{"n_layer": 12, "d_model": 224, "n_experts": 96, "experts_per_token": 6, "d_expert": 32, "d_shared_expert": 0, "activation": "squared_relu", "moe_layers": [0, 1, 2, 3, 4, 5, 6, 7, 8, 9, 10, 11], "router_score": "softmax", "normalize_top_k": true, "routed_scale": 1.0, "balance_loss": 0.00865, "balance_bias": false, "init_std_router": 0.0159, "lr_router": 0.0013, "vocab_size": 16384, "norm": "rmsnorm", "norm_eps": 1e-06, "tie_embeddings": true, "optimizer": "soap_variant", "lr": 0.00758, "beta1": 0.95, "beta2": 0.98, "grad_clip": 2.0, "batch_tokens": [32768, 65536, 131072], "seq_len": 2048, "train_tokens": 291000000, "steps": 4088, "dataset": "wikipedia_en"}
Below are experts of layer 5 (counted from 0) of a mixture-of-experts language model. Rows are named router (the router's row for the expert), up (a neuron's input weights, with its number) and show model dimensions 0-223. Each number is 128 + 32 x the weight over its row's rms, rounded and kept within 0 to 255. Numbers have three digits each.
After each expert's rows: "comes after" lists some tokens at least twice as common just before its tokens as in all text. This comes from a sample of Wikipedia text that the model never trained on. Tokens count by the router's weight.

# expert 20
router:108070116162093061170130138109156095195101160149105140113119100152114144128086124137184086152172155127146165169153145156142158152143140114142093121143189110158091163157159132144116182138137134108143125156193111073154133163170089161073136169106166170101030075170200145186053074076124163195073153108121092111136146107119133132092105160138101107164120130152156135151124149187150108115182142080185164146132094127201131196153148175139113143124114134106113100151176106117115092164117140183129151106131134090122119084131137169083143122130048129112110158082126158099138157132145151082104105093120085122107094156137179121141127114138138177179108168123105151088056135177141159139149
up5:176146113096122144104144128166109255161134187188154152162135142151141100127065136174103123148075187171111118101142120161093150074128116146071125114095085113141084128113121158171109125125143136114132100176137144104168057126158130130144063120117165145106128130090105101135134118163145072144148083156145145122162083113156156089087096132151160114127163100086201111204124100176174110108099187150126113151094195125144108165134159222132108175106127119137129099082114099144105066079164122144167104125140120092198117180154090181142130174095126190121168116192122077115073099107149111160082149085099104180140123119127157108071126122115112154120121129149103129128154087127118120104140
comes after: " the", " The", " a", " his", "The", "'s"

# expert 11
router:106137144096133190125141134093151125130103102132142103151145062156132144113167134116054148154180156105139154116085125163076152118136129128093115100100172129138110111158080083138180146135122193120155171084128142141123145140071144156078145089112095056099133136123166162096066166150115114099172172176052140205108168106073102163139192145140126156076145108136081099129096105142096128092154121096135076124148124082153161091178135094149150110108112117069175178158148185124145079105161104106195160175108153165159167144098169112113121162120128090109130061136093079111134143092107074107107135163150111120141165122143141157085077115088185095080162169186165091142100139077155166169120
up0:132166134150126148108137131088134110158118107095127131115120126164148087122116077156121101105081129148114183134123094169193048087129156143169107175087150153144152137125205135122144089066148133156109111118151164149219146170151214092141110145133082145145127206090105155066119113170098138158122145097129068135134176114128125094178126066108131138101067144100167116148144127097119147089119157066137112150105125106103139201130119155129112151110157099122073111162061161128124113165162120113174077122112094100123194069159113149051125148177112118092146097105122138123101141170090155122091101150132088179085165095116126183130167204122140114126205118044164118109108114118115125113102
comes after: " in", ",", " born", "In", " on", " August"

# expert 95
router:195113082084177165130140150139100103125136082143123086095134107121163103088127073124117122136157119124177164080101145086141119157184122169163142111084149127163148173045105107112175091155099086088109116110083088157120084161139097158111126171114165182133169148135139149119114134180075132175137119097090083145101083146115148110120180086160118106167091119103170113087178175119159094090136135123062106130155169148172134110146075137146121152073091125099125159155095140183125084063070063082124137144139144072134166152108175121165154114167140059112131138153155131134125085069122168164187153126173175124126210082115125153171118097113098149133109159099137130107110104084131181115059
up0:080094113127097127153112066124145043122157136131129127063094100128130142157129174235143080154118142154160113155118134131139158142161060101065147127075143118105122115116149180110161098143143148129131132182057117125193081088088208149136124126134120178096117124081142068112084098100160138100109095142116144169172168112157129137189158101122127145147140126133165138106140106141118142166123157136239116154105136065159133145145105161142141063086158132146115147128067118129105080159081092155144159137130131138134183129114077092106134148108093179091142152141122099178125112105161136180081115112118046124153107155124156131140194137103092140081119151124150094076143178127118123092210
comes after: " ", "–", " (", ".", "200", "199"

# expert 72
router:155165106124155129117117146143140082100161108091165119160120112126108127119110133101120092074141082090132112171121136148186168165069172110144119186156115138110109153179064085091137131154161146118129129154088131145119142117096157153152144175143127108124105087111183150070153183115119144111125165102137144119076162112085151120156120086115169136104130116192185139096138164138170202120161117195093105129127075126086163104198126131143144129083164132082156147133153110108173178119186154133165104133077182138199108145104157097091077106077186102159204121120102042075167115108162173110114166107186156083096129167113077124133151136148150202084135133144132173183102125103079157111158
up0:084114164121142124132121168141088161110189157106159162128074169151194195136098082114061062048098136117157103152126102146175186119120150104149114151114078142124150111184107117071121185094143129115069183117155127083079133138106079170169115170125124095165159193143137127119108140149162141118077140145098150141143065062145151114174187142167163148127129149127135109127146113059084158105127120077106089145165109117146082143202164108111136165063131123118092129069127111148153120109151153159149110112162140159089106082118106157152117146122111154197107124088074081097183109152140093087154131149134142145107053097121089089119171152141066140108143163128136112123176131130105117167185
comes after: " |", " in", ":", " In", "\"", "In"

# expert 76
router:191190081148167092083138144144151139130161122096084120058135176162149107162151097124150093137168112117123146142124152159168102163166113137130139084133108138122121130123176107102160122091126156115142128047092068166090151142129117110133141131132175134162135104085170125169149048130107091151149122119102058107063083121118137076135095145094077163148132199145087122092106076120077104118177107069103154169131085138090107121142076143160132139096093105117172116100121139131147180132099084099155114090172112124140121197137117127098149105168054192144103167160107193163139153122164142141107180135116128102082117204166124159100113148183074156067133149112129125116094130088101176173060
up1:192196131152129114137095113128128163095129115145158063110184157079087148141140170158122090124170121109163112139143073116147101203150117159143172094120126067107147158130158127126135094166143110110125119070078094084182182172055156083103116161139119104150158133179111099109125105136108092068184132083133123145153138152130088132090173152128164151166151081136130111176114124145137141152134086098144213106112143144168075141099045169110184162136142086152148159036111150155142111149097117098107098146148111138110146141093098096134181060166167139122142198089109164140125120168146173073162150110141050181137121180082139133168140083104137137121147142141134129083187135118150139138113
comes after: " the", " of", ".", " in", ".\n\n", " and"

# expert 3
router:171125124158160136184138165117124095108131141137120172111134073112118116105075085106136151136163109160087140111158133121128121166170105113143161130161114114086120157066144139130074121141143087181097088108113075159115145128170169110110113153133178194115147120171171107123132179169085147133164121166137171118125132143170080172112120128075102111129095102096160109124156153140185131101108124187124182054140146178139108089112107144151161138110089099089153160165173157191138171190060049189086124147157088104100077189066189129121079116184139121125160090101109154160099075087102152141125142106092151114140140120138124154194085158125096094110104171164050176110113178095138132080137
up0:096182173171105128121122097114157150113073128130103115117136193174069104130119112153161132112163087120109133127071091151125090155112051139125156158131090103082153135148131162118169138191126134123120135126146118129135089103153086090123137119119092113118120159157182158174129129167144131128126149123119115109171129107099060074168156154108121106149163102175104134154093161088158167122170143050147121102098074041092145105085137085143102111095127086194098137210064184135110164092106139146116158101167100163118133167179096103056174111165157147146059134121106095080145088135112112119189144132099089060067105099096092076125137172149113166116211144128151162121125137094129095151100
comes after: " ", ".", "1", "2", "3", "5"

# expert 46
router:096096112144111124185126125176187093140131163179139137058159096185086153095143123140121112125147122127107185180168162073168163149167171160150103143127127112080130116145169125078124122124209165103124121164176091094152152139175084122054146157147149158137065083156173151167096144169102152150127147164145191135088123122129122122181127172193123108167150108171148158128123117127179100122135137125161113142126150149140076160075120125135139157127079142111062128126151100164105152182154169138068095129175152126102095135089123124138149105097132091125113158109169080104106144118059122103085073120133111109098069127141092045165144144101185106174135181082060125086074143110182129124156
up0:109150153133102123086157115159123092135148090098148143163158169095160139094143095152097165147179133136094165143160122118134141098077158139166136128156150151112117092159192152110156149114166209220171154174123096163190121134109098107114146143141136148147103190167154131140089126124176085134144124158078161102157143171084148136151034142122113118157123076136118163128095157139119131141085138074118128083160156146124098102204138128112152143114140102061146076111157147130176184143161165088096173135119120160142117117161040121105103139160093230149120148068146104124194108191144127113132049144159138073128128113100138104173168130146142126149169162118121171109109067091093176160130
comes after: " a", " the", " his", "'s", " an", " The"

# expert 75
router:147071089133114101151083131124149125123119195115101095150099105184104117168166154139142098189175156078147165185180137075135151135123084170092126176078152143141157118165168128108081127123143144093151091156188121133128159168136122179083134231071178187099078080118160154198083097140112127179120161113174142171139153127093122114178164152142126086146106116166151092128135158170134119104163158099182095111133117151165089099091147114143161135093106117157084133146162085123114168093081103110120132095157184140067136078109148128080118087140109106095121128171138181049123127191133151130145147092114114106119107154104146155117093125192205139145141100120110146080103091128180127126149
up5:134136121150165100129117115094121117141159152082153168141127108113114127109188103057204091110143170137140183131124072116108146116133190056108126087166131173129151110055087142119109088121160109112125145163151153147072105185059156136115152158104137175154119123134086119118118098133153096095149073153065136143171077100072141142181094116159112125074108165177167123101080215147143198089137101111153120160164168114162132095109154112112123114129167151105164101140092147169111136140172106106122110163059126106138178121156164146072132143152123171157116091141171122101144147105124161147101133102138106065134132112028166139099157202145106110127093114098188158126106117152042094121110
comes after: " the", " a", " his", " The", " first", "'s"

# expert 68
router:154084126102134117096159167128117101170155131077133075130138139131155113076155122135137139065181110186122152071140159105189158144181132142169106138165131107117131143184078111116171078165093104114110087112136180147108130164154109159114127139154120161133138089112163102096091125102139175152165146117095113080106165096108150143150149096135078081103145123165096115093186158128115113115184107114103131143163142114108065087058128161138115065068055088148149144132133082130110158136111139152119109140140099075154120087094098097174095145079150101123129088161153224128158152224118051082164068085065146191137106149115187156151112127109150127110118205159131153127133138082118106107128
up0:142136126095113046123100168096127174143121136102103096181178147075104164081115145127140137092103120134051121099090145201121124130121147148121160132114144129113127109163101147162123145183141127089095136157122176135105146124160126230132096116133188158123091153157073152084132088130094110127111101156167134109160071183120149149086127164125147090134134120137066138141114136167116136165112087105159161117087160106124141108135135088080107072112133105130130133208162079067127125162095154105112122111088128083213089067132111089164167126089158183110115112142106117078143110170126041075125177081114104109207116157107132138146105142149079117120160106134098124132109068101129055204145
comes after: " |", " ", "1", "2", "3", "0"

# expert 9
router:159106100090126120098154131116097126133125215096133096161209148150091100096152134103087108129169102124149111115129120182146130122154124174113120177138083180103065144098078152118132116165139086140103139161151088174069136128165098144123143139179121086129154111039141140118151117156117154092155157074109119148068157125108161192167123084099118094117099084157076108163191121161165137136153118134108164134138089174112115103148112138135160082110086113112159148104129127133039146099118104073166114065164103142159166095149074107160091154096160078131080126116116132109107149187121088093121174090175152114152154128112191200062130114199160097174162120065108102142107132071143135103139
up1:204168128103171129120176100127102110091092124129117148085124121173130076131126140133138118139112075217107143147125091142107111126091130090057163169121123076115122120173112162156113168124161091190140126118075123064082073120109099139128182073147077103137095131141123088131168154123110146116158112139091193178121176137113078120172103111117074101150071107186113110089181127121155152155115108134096121158119089126107193165117117071073104066095155152189133146122168128109151143167095111085135099137116144162137185204095073147073120185119155129107111047165094094105051132100143100101113122106151116132070164128146125107106104138150139055106088124125142114139164094123149119152160
comes after: " |", ")", "1", "0", "2", ";"

# expert 81
router:130111110120140151126124141175119103093094085160121163165155097121115127127115126120179055134131086069098152102135145101115076166184156191148102095128165064130130165139201126063107144145128105187111090136111127123169162146169164184119147096144121077109118103171160169093150116097116148115147126177132132131134153120105191118167112082089144143152098111121106182121142112161110116101083106158189042112163130096093209125155092119148113140090113102119137162141166155170149096088085122171066134120088141141099152127054160133108109156074165089079130122152119143173159152091159097048138142160157153132172081138082082056182125145156124125134159179088124117128127163211150141148153
up0:156154088128133146106126193200078141156188132158158173159136097109106123111085195125169129080095103103168067095093122139065121165088130148114138091134150125158101096094107114120179175232135108126133184156100110119159108101135148150122087095114128123097143134114119210089176148085143132190101084130093219147116161193162153123137120149142149113102141104180138130127141061173152120146149143127168127157165154156138140161128194176071062133096112188130151135161177153165128151104125137152077063151112133160146132129122117108176127143092165162137166117169118087098096131143142100102103166152138174141135120141109157071152143146197093101148074152097111070163129084124112120140117
comes after: " |", " ", " (", "0", "1", "2"

# expert 86
router:121109139112062103166095160112163087116133098147101113122134166148139147167148139142131101100161162078132201158113135072080171158134141162110099153163186121085163141151156130075154150107178175081148073164145113123128168139177111119091155161092173190098092071120125139137115109114169141174115158144169155177144127123114187114172127161071145117144157098136142109105125204183142109102188183115177125104174091134177114143090188090137076130107063097144118115148155085169141135156157162223139174071135115138080107132095139123111160090116078160131117168150148135088133157107149184101140075112157100135093109173145172110129132095106181166169130109144126181108085068139152146140166
up0:123107155143122136104069126078065106105156117122082181099089128081145123104101156115146157120148146113140162141127115182131119062104131080162102119152147128096117057091062086114130083092110167091171120163112116159111156121139133166113146062162092153156120145082164069149202098146088106133092104144124182114120151146163125115130124165074121132120150081092130137198072100191115090144070121077203087135131100160128136107128090097088147107102134139138135168173134186068192134136125135091130161109127137130064093175133127104136121164189102114132147114072089136053134128126116132125057147167084113147190172120118187081159132157130117158106166108109093122089094149075145165103081
comes after: " the", " a", " The", " his", "'s", " this"

# expert 29
router:146138106123132122102151156178134110184148084116094094113150132110142118173170116131173133158140156079107097125106150118163143175190060172097133145041076119132187097155125148176177132167104181095134137102069097191106146169123162174120136159157145151174146085086114122148125092086141156120150079092113067110105068137080114084152102099116089101136128110134111169100097056118093106109087107111118121184101123156073070187122110111160152178096122144115153157140160091157108128099070123102075103068149088140148098115144177128107176115141096119111096163108160159160084163148136104122162139163128176087124161083142074152129177147120107079127169119082092102136153163163157065160073
up0:149123113086090079136137088153153127189177103158134065125152065199110107139056114133138124087162145148130134124177187120142104142111137133119170142165145121116146149139095144105128084094138157160145129100092156183126150178074077127131104136119093133190090098146171111139157092124148121079129138164124170082151079090096069131120147113114211104111138063122157165136148130102114140177107165152100161141054144087106139145090119119144159121105220101132148144135111161140158097141110109148113096141207120152236091145153135174106159138107114178069096134132112108138169109116091156183205191136136151145073174106137088135086121135115104164134106091112133117158108109144096078161078
comes after: " a", " as", " with", " and", " for", " is"